From a checkpoint of a small mixture-of-experts model trained on Wikipedia.
Size: 15 layers, width 256, 102M parameters.
Experts: 64 experts in each of 15 layers, 64 GeGLU neurons an expert, 8 picks a token.
Training: 520M tokens, 8282 steps.
Below are experts of layer 3 (counted from 0) of a mixture-of-experts language model. Rows are named router (the router's row for the expert), down (a neuron's output weights, with its number) and show model dimensions 0-255. Each number is 128 + 32 x the weight over its row's rms, rounded and kept within 0 to 255. Numbers have three digits each.
After each expert's rows: "comes before" lists some tokens at least twice as common just after its tokens as in all text. This comes from a sample of Wikipedia text that the model never trained on. Tokens count by the router's weight.

# expert 4
router:156178070062133116103157148135127126144115192121158151172138182106143173158118074120109175142051084141104112095179128135093114205123130117103062145156161161090172106120112126139086105135098163132177163170120086094167119129150155127125121152126164119114184076158168090119100132161134141153190160138174099142138135121060112140152124148057111140119107164089092172108157148113119156116136105189148155148103170146180158061136155156155164186111200098110061096152095071166075072084172102193193092132177103109165119141089179142111126119134150139100131131069084144118127074153087109145126158137136103100077131121137116125154053123123124138145101098113144130111130185127113146131133147083127124208117055094116209127112142147094101105124169099150122121135122115101165120080119112
down0:135097096105156059100101138127122086123137130164172044193115143114138083099159087140098105107095079179121118092113188125122113102121095115197113111109103152116065147112118093107104104162113152151126116106156131147161144117136163140145187124151089107072194061104086121118160145118154111116149080145133121093130122180177117144123101143136116133109131114170104107105109079106122127153110166172079116093136053136168151159118109070172150123102071151100155163143123123108144100071062115087093139119141106206154140169179165080125156152118154096128102043135111044122078105129093134160150165163040137166095134118162105092097176144204119124154165123136105178114174170113126092139126114090152161112113154135150156144085123140062119144149174124175146163071116128165071069140099108
down1:135132146099105130192099117101071127153172116118162116186123171173108117179099146082123138121161079149063190091137154085113102166111149130156141163099095127059111100112140108073104118183121119094148104119094110086097118129130184142119131126086133129195091132143100066167064086129190097160115139103175179158133138129112127146119084102092166139101117122122098126174120113037097126098149125100157223140147168083084126086115106111116079120143124148140125149141139053180139128131091184160112170199153104149123167075136047149083147179074133103161121078109111167088140121157155151094094163136150099135136128180110118146148175068138072111113129125136098155162120084155110106132133080115121102170111088103160139101136151178175134213135154144162156118080100084106111146138140090
down2:107132163195117151101099168166122159085082119082105099142183116089157133176113186157157101161166099103149170111196125122156135117122088115075172170095162081141150089171151128131135128100110141170148097136096113136099121116122089162080169155116115148147154127169112122095114123138120142123118071030055170078112068167114211139118069116105188089113091107118150111127113120169106158158151132104166097147160091145135109083063155153088141077154120175122097115116137055124093129152192139091144120158133134144114179122119054106121106094142164106138131135180121148074086088116088149145120136123160092128137082124087170137149115124059203103114139141182093155107114127132115189134098051136166128126140128183162092142170164099155167113123076141054087158109135165117152138096140112
down3:119141111144108124121096109096140148092115171109081157095131095038118064080115103081197108103129112152200066119109089110103177124114122111123111201126112113151116164078092147148101081088140147168098159192128189109195073122180101102174133080108110099124145126179100088044114111126116169114167122099161134147170087168115131118106085167074116094150165155181168092087122126135137065181140136099113174139105099164155097105132123126137070123067101164128092097197053153081177170103151138107134140133133126083183147110116107104164132063146144117144139111087148080095144086157122104177126136137097148110132175096131163157083107148135175173191144125125142135126127063126176128114114123099106110134106186116169115118102095105100150090120128091161097104114148121139136069124083154
down4:094136122125107128131085171119081126138163127176140088161109144123107137152131171155196188095093096129127113154114142059156122095141109171171152128086087148139075117122187089071155158064109103137139158119129145111133137087152146120086095145139108122110117106040127157145136112119174156128052142102160127114132091143125228147143103051084169146073120090164087110097129137167097159127115125142180149124157094185154148158162096137110146143120114180145132166166115125176127094143116174119098114083102096178162192143104117077121097139131096147144129056113057078096102093171106160172125132071072107106122109136131154164114125160158094130103074129122147168158180131069096153169129149177156157161105146097120129214094132114124200160114153179158214164133139135125098137091121134
comes before: " ", "0", "5", "3", "4", "6"

# expert 42
router:137127185129090095178089117124096091086157093122154155132147157112140151107090164171125100116165133116145117093172144134182120078124150130162101110078086129128181117115087136141111160192093101104166136146103131111069190123094082104115183110136140120182052138129086140177087175092180093174129152129194072161145127173087135128124146098152160121136181084132183125162131155157128106083147128106136135138133113106088096084078129131128106179123142099117159086136098147060184112132129144082137194188167184112122098090106169162174134097148146132129143101171116117148112165089120087161094159166156172165106154166074100110082153085112117187179120092147097124165197132152109114153123109198147078112083096118174128158186111088088179112099104192166093145118138084102124083148147108
down0:066147091147151191148127130124151125083138097131167096102140158172095145053138112152141095112158125174114125136090137058068158126141126123131113159115150116104126083157099161056144097150130137125176122116150149176054139117169113119167116144088138104157146124140178129143110122125093115113115074134174094150133117135166135169098222087145160140198156116139110095146080145152131178161140144120107129099157093188086097095083174111061068193167105179173131163124095139148141189160165172121180150159099136086109073138144144145085159133111144127094076070049164128115123150051139123144134110152171129186105080088115195132146093172144110109115140127130109105164112154092105119112101067135193150137125083125156093065121090097112124121095120150137098117072085092104117153158086086
down1:120131117120127099141135192128151090123094162117119127140136185138139116150172126114100134126207162117087090114124117084121075119139143163160143075137117106109153173101132164113108056168146135146105191139162099140135115092147165132112119135142206131121121100146124029121113191099068095182129158182116129104137144146135118077119119137075138113074081046137066136120106173114190123173103084081097078104116138164083181192106110113116153111170097128112088134111107134160108124158140105112129176175091170067151139131150159180136106117107165176104141224113124101078158150089149091133163105103152099137090065126146135135134125116106136106119075130169185127130136116199137141169152141103161186101205140178114118131191100108115149147131069120088065133124102122131060148141168117
down2:108112082135169137173067131104127146125146071133117118163113096151073107070091149111146126114128132194136160122087140092141104159085119107103097126147129152161146119121126134103126146095079119126099173118070157152147102140128152169155130119181167145157118140126165090096084101199149132076114076167087160133149180117195154132105107085137155129158137114133111113111128113132192190121120080098156105106111140053139109214157125072058131191206139087169133128156072093150112119165132088108074052087105120125103099176145086127161117123122097163084058077098174149141154127068127120105094138114140210146075114024141129122109118226185094154156113143159107169112131163178139075106147135131117133133119146101113133154139086144103116134090118141128120104149120117142089156167115122
down3:168093098158190109124139129101139112131137195137104113118136112114099069100136153126090174125103117139127123120130108113150148146047131096209133184136144179095116123117094121120099115170107098166107110136170156147173153087127160122152117150110212133155126136157172151164099133076085137115120089112206134153103114157021106160164160091125116142167130114102181136204177125133104139125136169120065108145132163182125099141123126157141112144143173110122116088110131099133166066091115131087135102151195133145127130138145089159148172140170148083120111093094086100150129158115144112254150076199129089167117099159109139166095130144110163095077104168144104112090127185093179153114158074093126186104161152060143120178152119150134147156099127145142155068105178163173156136121131090
down4:164105093080171145126129172124090129124160121105110114161121189100156145127134132105146130145089159102103067170121113138113140204172184103094132066112187096101124198147115086129131144088089194155090112084149148168161135151148122169104037120153119133111229102146139111129141105052146141139095103154097151132152130108136095158122104130098137153119083102116112142154114127090165111159088084081144116101168143152154139135171130149111109125130146177104132154174105127107126173170228171171152160143099116143177108147183108126149107066134107095169128151127126140174116077104098082128131115126100160130100134066166090159108138136059050119148147164136130181136136048191135084126144156158113136036118110122124122160165156082163149138098135070100166104149191133095151096156154141
comes before: " the", " a", " in", " to", " by", " on"

# expert 20
router:133167078155100196084085096156191105145078132101116169098138080120174185150134129137172076152107087110145161112135076112108143157174143078133099091137108134135148184154147133122168164163100176109078133081109122113134182169116135102102104140137135111156124151125090107120141187102088163168110138125141177088117118087201104137095120096095135141151110085132141086082162117099192069165167129139092107154134104127094070144096117134114084140082130083140090139083141154131129083131135125077129161125056077094101151160096182171171166192173129140114156149155097126093157178170160185116180088073163143137149130152093101044140054088053119110178096120132154130082152119117144133092137110127169070112111090092114126081078089119095106155170088120106096162125109139158123152154120115
down0:124102206124088129115169121121163134110183130089158142112135143085140087138077170082127146078078133116111043104141163185113067119157115100160169095129126146177095145068063151153151066200177125147120121162105101113070048093143076088136164102103108109197120163085081130102092106154142116139098135123162155115148142113083157099109108103130158164114119120116127128093122158111161171103108168148171113130136134143118082149099139109143135148130101099129168122071137208140173071148088136100120176093103115146112159090091170094146058105124149105131144170174121161098154070078114108159097109180145100126180203133164120211108104101116126133147133139179115137164158152084106114144095147087129093134096155158114111162187103110203143078076147145162137089124112144150090109127157151
down1:164133189143118181160224108117113173113137182075124117116138143140176176129141103113124095140109118148033164086101134170091126078082071072091126179100131154135121136087126163124104121151163090178085147174141132081146081086128160210169130098130151074144063129159110134085098111154098124125082150121117116156141174135062107149143130128060108147085140117097141144090132078100089176059120104151096153175100132180079183114191140130120220125103142116109124123066154136118144139090076144123108105151151114170122102112124100118152145108151152113114136117126150148121171112110150109119140149195121071153183150108127189102159138148122127160129107121115115124091058081127148126130128148136187110160084151088064127203116136142106156161104135113151164085159109210118114111142116120
down2:090101097172189162090105167172103184101119190146080150134136088120117128090132174123098140086093117120129129137133141150096090127144180135159140149107210117102151074134143178162185122160096167113144136130150160100128131091130168173152135027186143144093136110110082139107151106097118155109139170139127076102111145081079116096162134128138126127120159127118097110111062084105114152100134104134064129097111140132126114112128115115158187126179147214153114161080118121168131089149104110128099016068111145139100130159152144073188138184140117084080113170167098088173151126064172114160094144105109140114106131123066158100141113092161141155107195149096120157106123090118123084097117160135101171071077119112122096215127127124140133128094148112168106142164182160162180149093093100
down3:104126148115119102147120106114106146160113121114131152159115089126132157124101126189064162118139112081106122187139090178208093136126028096108065091146128154168072158161110087197139154109196109155125120136101074154118133183102156197164084100130125087072067137100178120108151146122163148112125144091154189143117125072152142218160143094110157117096164186085117177103158131123082074120167136101142096149227194104096118114140112136129127101102129110148128141084138049165112123127052125158136110092123118115174090142096109112133130128158137111141127152111141094102104131112140150168133114138169170146153146170108127120136136127183144086089131113117187134071175138090103126138112067139133145156099123100142075101132128119094146135190125120129116142108104178214186116101149074
down4:146129167086155101105127099129106142172117094140103142114147146145132144175121139153127113166096150085088103123120164112104118118096132101139173102118116163089154161104081110136103120157119125084238171137112081153158119069144078113133154170111104121107095158146112169142108084150184094111065148083147127115151092112133175160110125076089194128159121181138202183054137084116138108118165145096088121109131069119145059106098188133113082095133088087110096161167117144115124117094088160111156136136161100103096097101088089191128139143119126103074142112187107033065078174193173175087078074133156135121114146106125140146108116162092105133118104090162160120063137100134116131108119171096119159138104196111084101085121094185127142110113161088126061118142071119133184147118102131
comes before: "\n", "s", "born", "|", "The", "SI"

# expert 9
router:136158092043101065132145136130127088149075182113179143151127158093143208103148058146105111188072098145110087107141159196111118136116129098124100105101176127056158119167134159072083091127108175087111158119077101148162068137111155135128159137123131124134106153189128143140148135185156166187146136093133145093138141132095124119128180152067116153159104147104194177113165109086130127076123162141135141152069182151165113159128160174098188150109166094128130083140121162154048063081155151209136108094151071150100145109144121093101143127157132159097118189113134118110093102148120122112096139181105088137091163098111183109196041115100118144120059064101163119127130087130111114130142116088152127129107076124129159143109136163147091093112124098162139142134144135110104155106134142
down0:131118149105086136106125116118171113081118104130097173136112122090168112124069088107144123139133144170135168150142177089169116156114121139120134126122128100133107140093135119177041199098106149085061198136167155082150074157153129126098118207114086107116107145116111126180154097129096131032145132177133081105093150121109176133112153111124130160122119214175119090137161072144201126162102142153165117183061068081169128103174104132078066116122088104116112139123131089158153085070085119136116096102150155132166107103158077154138149123154120107127124068177188123135105152149090108142178218117152152083175096117099122171165093177106141115152126146110181210161118170164118160123118126088127120106119076156151131127139091108154103132131155110092114176192144092117147139127146099
down1:147217174108126151143078131149137139149106154105087183116110117132175188144148140107148107097090141117072125124104114100184106096125120107170146081176140142093093175153111061167102135090078133088182162112171116151134198141135139149097099132113084114134146097166085142082112095151155114131112117141111132146159084050130084132186099161151124128082168081101095176133129183164106062153109168143080122184162066161075193172154133175116150160162147094137165131165120145156144090129101146153167076166139131118097116153038111117178183124111078121143131081112134181138151125108129149153108143121135080080121173082125156113127112115108167165088078102107101131132184134165139121108116154155111136106131115080139165115154172141021123174129154093113113135157140140091205148173123136
down2:126136090122116134079118104115117139187111105102128091114214128065087104193106108064185084101132089093132118111142116116124151104136127161117170166097111103110114149146093142115076077110139177141093129082086110076132083079198207130162094117068127135142093134085119121125130123158144088131137083143129157122152130146099064138127083191090129072186114164184159082130151132162121127097220068107150154083126145184131137140107102162108142086127124146149106131111148084113158141116154131137098150157073123127128139146083201178131117116106112168115186100197113157125169090154127116148178126157172143172168068141156109127112148072063182161112125132104095081119081104198171130102152163146101105122205125127073132125112113131107126089144163188139148148109102115154139140090166160
down3:110163130100182106132139066093116194114109156080115150063077066162149090142146157141120108151074183106163080174090085135103192167180119091142095149066144119102094161119084147097135127127132134136159155188161102120095153159160147138177093148100151129109095064108190091147137158116044120153185142147078186136133150124076072144117148127157133121123123069126117128106147170156137123090118105126134081087198158091121097130067096098164144110105181111079091163168155134140104131113178104148182132137112180099117196117114135124117074123105154109112171176096151132099148104156103163125211130084099114122146076095088127124149133119162110138085185137129156069166112087103099104138092087168136122146112184130155089137117114150131104104138121106119164150180114086178106152160191158
down4:101075136134152160176148150132115079148156152146150134107131158089129091147149161139090099190166121115129119099125127058094131109131146093182176153107093170060145165038094106131100132133146193164172128084101143141128084156109173139114107061148082102122133188123054191173115078181134106113045112151123171099132127148152122172128089196114117148136171123136125141152101133070159120099147111108133165053130093123092175101167161166113150096119107100121112122094135074106146147062174108109069129152140034158110144144101131114195182170154142127106094161133080063161148164091176107118057157169157117088173128159105142133101135136133139156108106165113165122126058123139120134160097163142125138134134094143153149132150162138145144149086077086118074106144079146163129154146147098
comes before: " ", "0", "9", " The", " —", ";"

# expert 15
router:125117049096134145097149175119121123133103193132183155174137141098115146120109073117126148120104069151090110113115119129102147185143106136127054141133109140119155131158082172156116099123155180101112164128121120121189168126164164146152113154124139080077123112148154118108112136146104123097167178071166135107112121133102145143172135188085097157122106180097178185078193186133117135134154117138154129146064194121187162119105186145139127168136152049189067163141119097156060115109139097193122120129120100154124144148139154121094098128141170173134139138112096124130146044203141126118141123172113111118090140086152160135179108106089182179161127103115168151135146213159115164098144134095109144235165063099124168104101112141121102120074120117172140108127152115099107130067169124
down0:142187071128113121147139143182179064120121123161116129073111100110162145136170154144100131137140109134092145202105146189161132165138063084132120113191108136143093164095128097149116162093054094113122145095145126124148119097108106170099132120157170118118094105109175104105111110169135156102140157153154205157108140054107130173140137065110115109189134173209156155120106173165156105077129087096173092141062088133175185133175139175188080099168144185129101117161145103114118152097075159118122188124126091166151120147072094109145166092087113104137142151114130165115111176134071114077117140104152086102143155125156133137123077105116120076137077160119142157177138076199117156183063106131095112111170181166169133120150148129172106131160106163070142161117141143103108134133129087
down1:135138151105078130083137127121093132145136157122103207041130101108159159077112167123159168085123106076091142163121117076132145039152152107152157146138103135099139159173134112168162163139134129080177092093121116124098097107091141185187147140138114087096182146123059160134101148122164118116131150148158176129159116110116132112115128078125152077111152126110054140103092163146117117158142119034112073127179101085115133128161134168115133131122133156139090162086135088143103149068155133137120129179091168142144090074124149103143103182085097195094153119156193154179113118151163140104166132082152100083083182165149162119070137121195148089142090110087157160115099150161123095186069097142157116118102128097172061147081116109108154140127161100120175166130132175107137131041122128
down2:092093132120156130087137091199147106110172149090135122176140101084132084107090148104115102091137127113131084132150117077189134135106194122086058091094114110139139145120099144128159135164147194125099108171115129159101085127099099159115122106173119083218114127146061141153102201161126047117064142148097083138073145125162089099104154191143220179134102133102164075152123112135210129150191131109111103126130112109071062063148094128109121107132086113128124134108135093078140146060115091130132136164120106096225152191159161114138122159147111143148111110069131147127175089148176142133129169128122144136115151057121090120158135108154102101171124173112098120115103144162145140123136143164101090105106101129130086152110097109082166093164114110117112164155058112132125122183098134
down3:198145198072148132117163129117094133163125131141166104147118141139156112171130096127086148160170107105081148088123110131149034166041182139131126122110124061128114122142178144136145119137154171113171109139119105150116098144188095106188111182156127166135130103161085038135141212182112180197183105133162084116161127111116118102159079165105134113139145151131137131119070134139106142084177135126173113116120108143165172063153135169140169076139191131103094142130137122132125118127136152128149128137095157210109111075136133185065140086131189124112136156150182173168145104173146106093140114141142166137128114144129089121141146120141081135103158102167127114101099122138144119078188130098097085219125051109132154128152149185202121131101152175136139118163136119099158098095098156
down4:132151107065093050126112131125177127114123116111185137097094123098132147111067189149126129149129096142102180145108130144122135183131103136154098131100106131106176163151140128186161111172112112098102165120160137178154119140170141142141110170135063129153140121166103141126086115113145130127087193111169108130102086130108112145134179120094106174163119134134193173144125154161133146117155120064120149057090096098132059075092118190138047165081132126062075133146068087125117095116170190123126139132182167081141150163131177097184156141090127136170158106146134115164128130166131140065157205173080139142115174124058133099138112130071082110157041203131185125170128103139141167162144131091132127148178093145100130092115101147132097154117123126136119179207112092133099156136093132
comes before: "0", "1", "3", "4", "5", "6"

# expert 41
router:168123136122143119150161112125145136145107127066173094095130081197126058138157133172124139113098113189200128109121088093051151147121081166124120151097152123157095079155193092175162147108140137197112065104102066070117129104120133116131092132083142174121119103109130138082111164138152105154126150122107173134131139106145090110090094124152147161128140151133155101056124168125179140118170136117099163110166172163168150121070116111184079119136164119167117089108189077161167162111153155072130165162089106113152153101083126125157123098071114158128139155067093165075173130103129079160140069094150110129164154096152091139153105130101167115156171140170081112152159209151100154101109102137144076172170166122141079107129134099081107150175161119108085103122088110176123065175091079
down0:158116110182171075115142173130116078070056138110192128174135119140074148136159096151173127133193091165128162062138181075084166072067136215082115100190123135081156125087139128077110228087091098147148145130119080149141092143148135080091166153122135125084133097111215109108091172153123130160164114182122114125138159165151149111118135158118145123096088102176126069155125155064117146127108114159101084133079134153103092136149168152141171098171185178158148115080123143160171151142133125091143140111120031160146102182184108093109132097139135166164123181136133154139176086135129127158112097086137110135139109144137116129105139122141156136147135138130130102095126062176121093096173126120124088184101145086082148128088102118118107092122164141127085110133112102170096117129164132
down1:102131078175161102137123122140162131106131141106148118142135094127145148153151188143166026095156116089110104093118108100135169137124138197061074083100191125084188168160181169106143120127155149215086130136206127167071074172088133151060132115191129145123134136120085122138123132077110138150136134096185070133147150160128141162113157209166144156118096183165072087098113159131139152131123114154121166136141105182119101104137161128102136076063121160147118173142121163111116101128142129132144149128157149110117133147150166156115143160092169153125152117093094151105113136104150111099161135150140166060150156080130077107073054140128135134186100187141149069133212118092128119108150124110113129102143157177157086089136060143140110086142085092110107136108162085100125065153148159
down2:153119119085138059135087150124138080078148200152156152133137150146158098158163113148215149095124168093142149116097159103135094093135103155116135120140121126158147140098226156181181122137056113129120077129157107159130146115109096073142099179110116118109140155097110066146116111113114166130144105097104118101096142136157141097099088082117095172194135113112110092112112193164137128179147102076116119089143099129165119133142090069147119057129190130157116068145179126177138140150117129121162163101094059163144121124150177082125155084161143121063136141094118147121115175090122151126092067090126172132135134174163147115108130133140153128141113101084169143140172109185130125063161083128068132111106167175172125145101111111122137164178114096073122085143110194085226072116126082
down3:162153092085101196099154075017167091107086150087128128092150069088093125092072135049107118124128181150173116112142087112156111112127127129116131142096154084153157144114142052097162128120113148093165133087117101145148115193136158099150120148111132132070115100143146118133068136123166137100162098118117137149099112118184129081191089157175125170091160112091180126104151133131143148075095072131175112098136091145123146156134169113172172101120089083096121149136126081120098193106152207143125124155145133139130173098109114123073138112157115112108155150167143120164217151120101114107106158153125101164173152098130135097162140138073083138140140070172182171123100151146111136134116166075173111156158080162163113104077180160178132084139143133116128080130091142132129061064170174
down4:166134147224113109164155112139085160089129173157110083125211112073127087083142123073115099116164117142155163132122089127161171098076168092050170195129115170091101111145101168096136131076082163125062158116108146035071134170182150142084120023135147132146115131163149108119159154074135113131171122133140120092162143123138108134146174184149187115148137131126158091174137078118131121163159128106175138113152111120122101118121160119165118149139131113125098135174099144127163162185111086176073104150168168119165110146119187098109134095144153124174093149126170114164071114106152124130165148092135131100114132091154127128107159122170163081054117184122167149062100147099074132125121133134106049137125074170153137136138146133131147060138099147152174142126100130124116159136173170
comes before: " |", " (", ",", " =", " –", "\""

# expert 29
router:142123193124151125138143105118126126080167099198097110169104131137115084141138227075095149144213144162100130142126134141170124084141168101142144166084121106161096106107154131084158191122132134155115113144158141197113115175130121148152104123107109101150135179090146139143103067109130153105069098159075100114105135111141149128113182110193123161190125150070129134198144178107116192110127143133117165100126109111160093125130082083127161074063095165056205118165092168081139162174141144187159109083145139127106116097139099072111124129108147153108082094161116070122085135145090147054064150090152094167127151164120159140108155162145113108103137159124072116118135068128134133150103152148103121109084186170137133153165117140162184115108159165102199117109122095153157126153153180
down0:155121149119146159179110113144167090142158075097133183091162119119105092090126169129101197116120139112125105080147144139168156165139061064141109119113223133069133155166142073078106160157084138141103116120110159129120156106104143144118117153130168092140138137168158061156140160086145102069162089115116131133145160080113109196161175106182134133104118091130145161132100108137080145136101128104140124139107091088165136066143112166120104193039109098131181085123104135170140193106177138170158145083194197142111097122137155090126132121108096128111097180179100171128149096094131192120095092077137148117069152124144105132162165109120111078143141123086120165103104084066115114116131125173155190150112159142146099109150207092110180128142133140087159075164106070127151183165126112
down1:049086120093158184139080181095131136071072101129110134130121129069150067127140153099168146093093108097110111104123182188154129099134135129169155150122129092142118113120095098133155070079154072181146200113126161180135119084133159144127080094064162140085110109073099137117128095110135146087134110154102151138175146106136133140193111162175137088096095141147082150139133136111130107111106072103106100124138135096093147169167137127073120141195125169092101106038128144181132132128196133177128126116168136131152149130153080102072164138187151144145115122125120120177110157076103167124123164079171126123176143140132134140099162169175107131117095111168069091149121104069158153105109080100085139138152147149120179120097108169155146165130178180186126126143101137178121096061222159
down2:054077066086184146134186176140121133141078143128101094174016106122084162091058085136115165081091094189121132137087121139132124146113128191115105085112135118170095108129119160138131102073126155160106068095105181123164144148148150094131149128147069167150145089090153170106132103121158068146108127151094119071120121140160114059079125099106132101157090140148177114106177144196130100195109124134123164132105103100079149141165084130155098096107101156091117100189140108154187124129067147056111146164173068168156132142116144137138120169164121176139121126085146121094143141157133105126127109116107089106102098128161075123146118157112089110165126164110125115075175078137125205158129167144131081108170056119108142117097136100161115103130095102097169073165097148106121098147131134
down3:171056121124147103103164096082161143166173146087104089094131105128094092150135133044178143172081160119098125145149120126152159174129126156112136211107076113101130131111114117187088123172122082146143139081148168122123117118130105158151104118091148158144128154161126105145157090110132108112084130129130090128109154141166098184171119158104110098119113099155180109193130182123116170092124175106077127153088154182163150065122196073215105123077145140093142132123105171073114063097141067098092120127134141113060101072143112162167093085176111090111155110143119102136153203117053143156066158113108155152180106167113132169106159140095124144123114113113107123092095225101165102147130142083116148127069116092125104159173112149095162130126110145129112121114170098124097099073077131
down4:039073123103161140171064125128176148140151073169168090117066124166148088130142079153107128143103078069123085142103159177170101138098141141116091139125078146113149130054106091192164140116105127090144126124090163102118087112057105117102122096154128112156159102162153154143141189173134150119161095157147108128130156111081165130144115107142157170121060120079095111092093133096083107156142094075132138136171152088070062122086128107112130132088104153137113124122045126117148119128136099158094120097122111126103093153186153111119127149117153142124118052152075119119147132162109094126107124102161092085080152081071178138118127168139141116161097173132023134103051161119165146098188128110141123116192128103102153073146136143100138146103120152146140185120126132114114098142225084
comes before: " of", ",", " in", " to", ".", " for"

# expert 23
router:145080200171085111119124105128116171116146077135109142156108164101142100113083179185111060105185142114105104122130127161125143113173153084152114129101094098138129066174123139103106184155138138115123152173120087124081162136160081151130148091141136110141073184101143149077134095145166108073084182146129049139136098129095110123098118071142150151160164102073139114180149181190108194127144136156129170143114109149160087076102114112154118126089115184087139092149080108092203132176155135164165171136168174147103076113095174129117099118130134150175133057159116062126122134138115105116112157135143153164156151122094124118059159110136151113159125126156043121178175074125100109157104098198124116104107115155135124173192124083135172068137117166117178125098138128134101076179124092
down0:090169119168104133107101154140089105114125127137082123168140177115103115139160142097123157064154161134143127153199132140132131178091127130136127172126130150138167117084112174133080175108186135086056192107138050121094092121115138149152129114138168057165112136199087089136144110182114137090168122130136102171134113187085134117142159198077083094135096177175129114128147096082130139156178175104172102186138105138120109130138132092127113101051137114161120116152105110091056110108148109091137104139104124125167146140167116075162147079083069122147150133068176151102135102124167124105112173136079118111123183141134093171160033150096153085169167169133114068120127106185186174098110118093059083130112167163104141150137141152191155134107121144097164144150119104112124161170164158
down1:101103086201099113143158124136111136136067107124071130084136135105121150106177180144143119128169122040065145091122164136132144116117111105140139105121105083159132154134141128163089104137156140123144140145150110134073109109160153119095106095065148147135095096079106129105114099141077100093083173078140208184133118147193112146118107135105109095152141140174108217182185137125167168205145168120145138120128201175089133181116119051110095138085129132119127150111174142127152152148099180107130170169124118129112133125196122166127109115113180163145199154150146133127170143127137153138125097203085131195133144104091134156103146120134203115177105090136129106175150156112126099142102112136122152116116065213106185145144099126154114092076102171132126080106167159044123140161145164
down2:136180168130140142111139116142048090128151062155154098103082091096150110120158155116137111142097129095144094107127106133058077110086056133126149119161117157140073090106186097140190151124095150158063116147168117117138102129103127113132130061106061076166092128091137104144138118148128127109160167129167104138139110134159104143126126110086102143158126143107133177126123129145111142178184201107163163188106108117132194089168123112079099112104127137160130176150103170164131119090132085087142158148135065155102115137132073110197129184171129196109168167165208172128150155098193078149078084128057140131184114180103087105101159137109144119096134159145117165120079163093182121126088103076148123151098072154044141089131142158137127119108150124118112143118128091172132145191148156
down3:089148094154159133169141163088111178106097126168172148162130138141057112118135096168090134191154131076200134067167162152129161131183113172117118109117122079082113130105118121118143134128150124116142116112138152161073105154108136123118114117128076129109164169147163123103136123156191112173143178178161116060158133078217109126139072199172155128126054100069075115047117169098173132116111125174146106135124127083114129146097109070115086158142157152131102125097131142144136125162114146087122128089121118114164114112128091116133120183124202102129114125117077129109089092080112157105153186095126090149094156127138163073146098118186125174140196184119150096140123119137065116185094093165105197147114173184113164111112159081152114123179085103117076133129069088125161139117079133
down4:151098102151188117128145152111169071141122113141121164100116132077092155086148102163134168087132113136132102244176105126171118136114202164137146141147157123116104107150139108144173143092103112153125102149136131118150151151122144144202183112115148125102105114058181142128118177080183147147166160134105132099135138121146145194127152123111141065085133100103170125215115148112087075048153104076129092110098178088136129118121097138121131110188150160146152120089161179151114110092160120121099152110145138054156190111123085144102121164195107093126109209098149088106140186119147150221159097076111108082175110125136138124153143127172131103152129143134135066068143033135138156143109107143134088095132116101133177157131118071141193163155098117114153111150141148130118173114145091
comes before: " to", " in", " of", " by", " for", " on"

# expert 34
router:155113179100107131187110124071108104198141087165134109156043113129128083084074118150129122070155127081105119148207053128128140150186147138137143130092134138124080135124087110141090192125106117083123108136171077125083157122121113104111142122147083098112113147115122130093115146136152106111141190126203108154112096171131139143216147092116140085173165195106135147147087133155070127145168193169117180166101128186135134104146219143175098107160053146129180183077132072118140203121138103120100153146130146134109099065160122133166112058141132128181133124145110165143126130065119103127136137119166139177164127135112136156181136065160118126137127131139106092129116129145140168125169160195168128099119080103163113119163104150108141066119099156106081131125172135107130134182120162
down0:163142136122084127125175115106161069087133144121107171121213200157154113116171118123122075179175138165115088118138163135171141130049086141176143135068110137138115089189121102115130085128148113178154107128176126093105062143166096165138102097102135104111130088146098126112167075093044085192150102103124128142146140094151136143086075124126135148135131140113132094132188164101099148089127150133082113179185121137092147118112077109102195144074147116110121132052115155084087154103135211155156128082097175097073107137145160128087154141118082093107111170140151097195149151196081121165106134168102081137122129156116079129063193143087150164125148111145178138103102123060142090132105127070073174113091121120130087110123128121116151150135127114146181127127130162150080115104140144
down1:122075129132120125156126147098162130089178044179121132107088090105177138131109059106195195102151170089106181122162185100152123111186157112184150125099152125102083126126129055107169060117130102125159134176135132157085121138104141146121153101097095111133147120120083134092147127118190066163115059130116150080149099119115133114126171125115186142164103156109088114202128130160105109120085110126161172182139084094083162149090129126080149153129130185118173118070096114135121165134102088129095073110105160113113081143124127114098154147101093123080076159160114088152128162101094162096131117178115117153112131133117182123155165171165128156164105131114132135114091069113151134150130110149136132126120076052063150196117145186121166127133088135154105133191036188133166167134171116
down2:149154188066148104094126095147097102099163147159152132145130183128115130081197137113143089156175118147148136151105102146108139125085169175141136127142108102091091144064193184176125143097143101124130085081138163107066163136156145130130124161154111189150064178090121121089103162130080176144186146075125141139133192152139104123142131151115130187152143133096192131094104132157128116109194140103213150094077083061149120063131091159165064128163151098172105154218137149079114136156149214115111148129104193159154135125159146063100127115102151139116128088175085118149105175142076133076121168121177124117093164117140074148166146126098121148134119143154171135129180146147152142131139115066140117154176145109073130116107073150096169136151077147122129099161149103133151156118110102
down3:166139151171094125124129105202105102125155096130164163141094188167119120155087099114178087127163145128107198090159128098196151112120117147036175157105141140110122115122153139108052140110167071091093117113140127124163129143117095133167133148149092107117095122149186094119154172140094142121086141115193132155151117148176203106130103154060182135151114100174146099091088079133137168147147147206122108074115116141147111130082117104156199092100199108094120099159137143096105177117162157139175155121115158124122038164166107120162139053116157109155092078136093092162127130119082118161178160103116167150098107139126135109090167145131146111090148071116186147168132114128117090184093153142091162156090135179101116146143125162125150174086178184120118198132121149115177128101115102
down4:207154145150160211156181150101117131125088126149095180143135096151127134125104146108127128132163166124103155151146132113162133121164117129078080119155131066158152117179103089139122149148135155094195159110091126125139145093128143166096143213123144202133115083118101035100081094180103119139165156167037137112134086212156210089179172123120125167089190068098147143120122123136116112117132163145108142142184155141138099136112161140167145074138129130082138175094154126045113122189158096088133130162116177145173099069144128181123102070125163138144134158130120114147147068111115103099166115174119177134196134152140180113115130122140131173117088157119151102120084096096110100188100183138082136134177065139152113189151132124116131128110128154131115149152087115101090125124143130
comes before: " the", " to", " a", " in", " by", " on"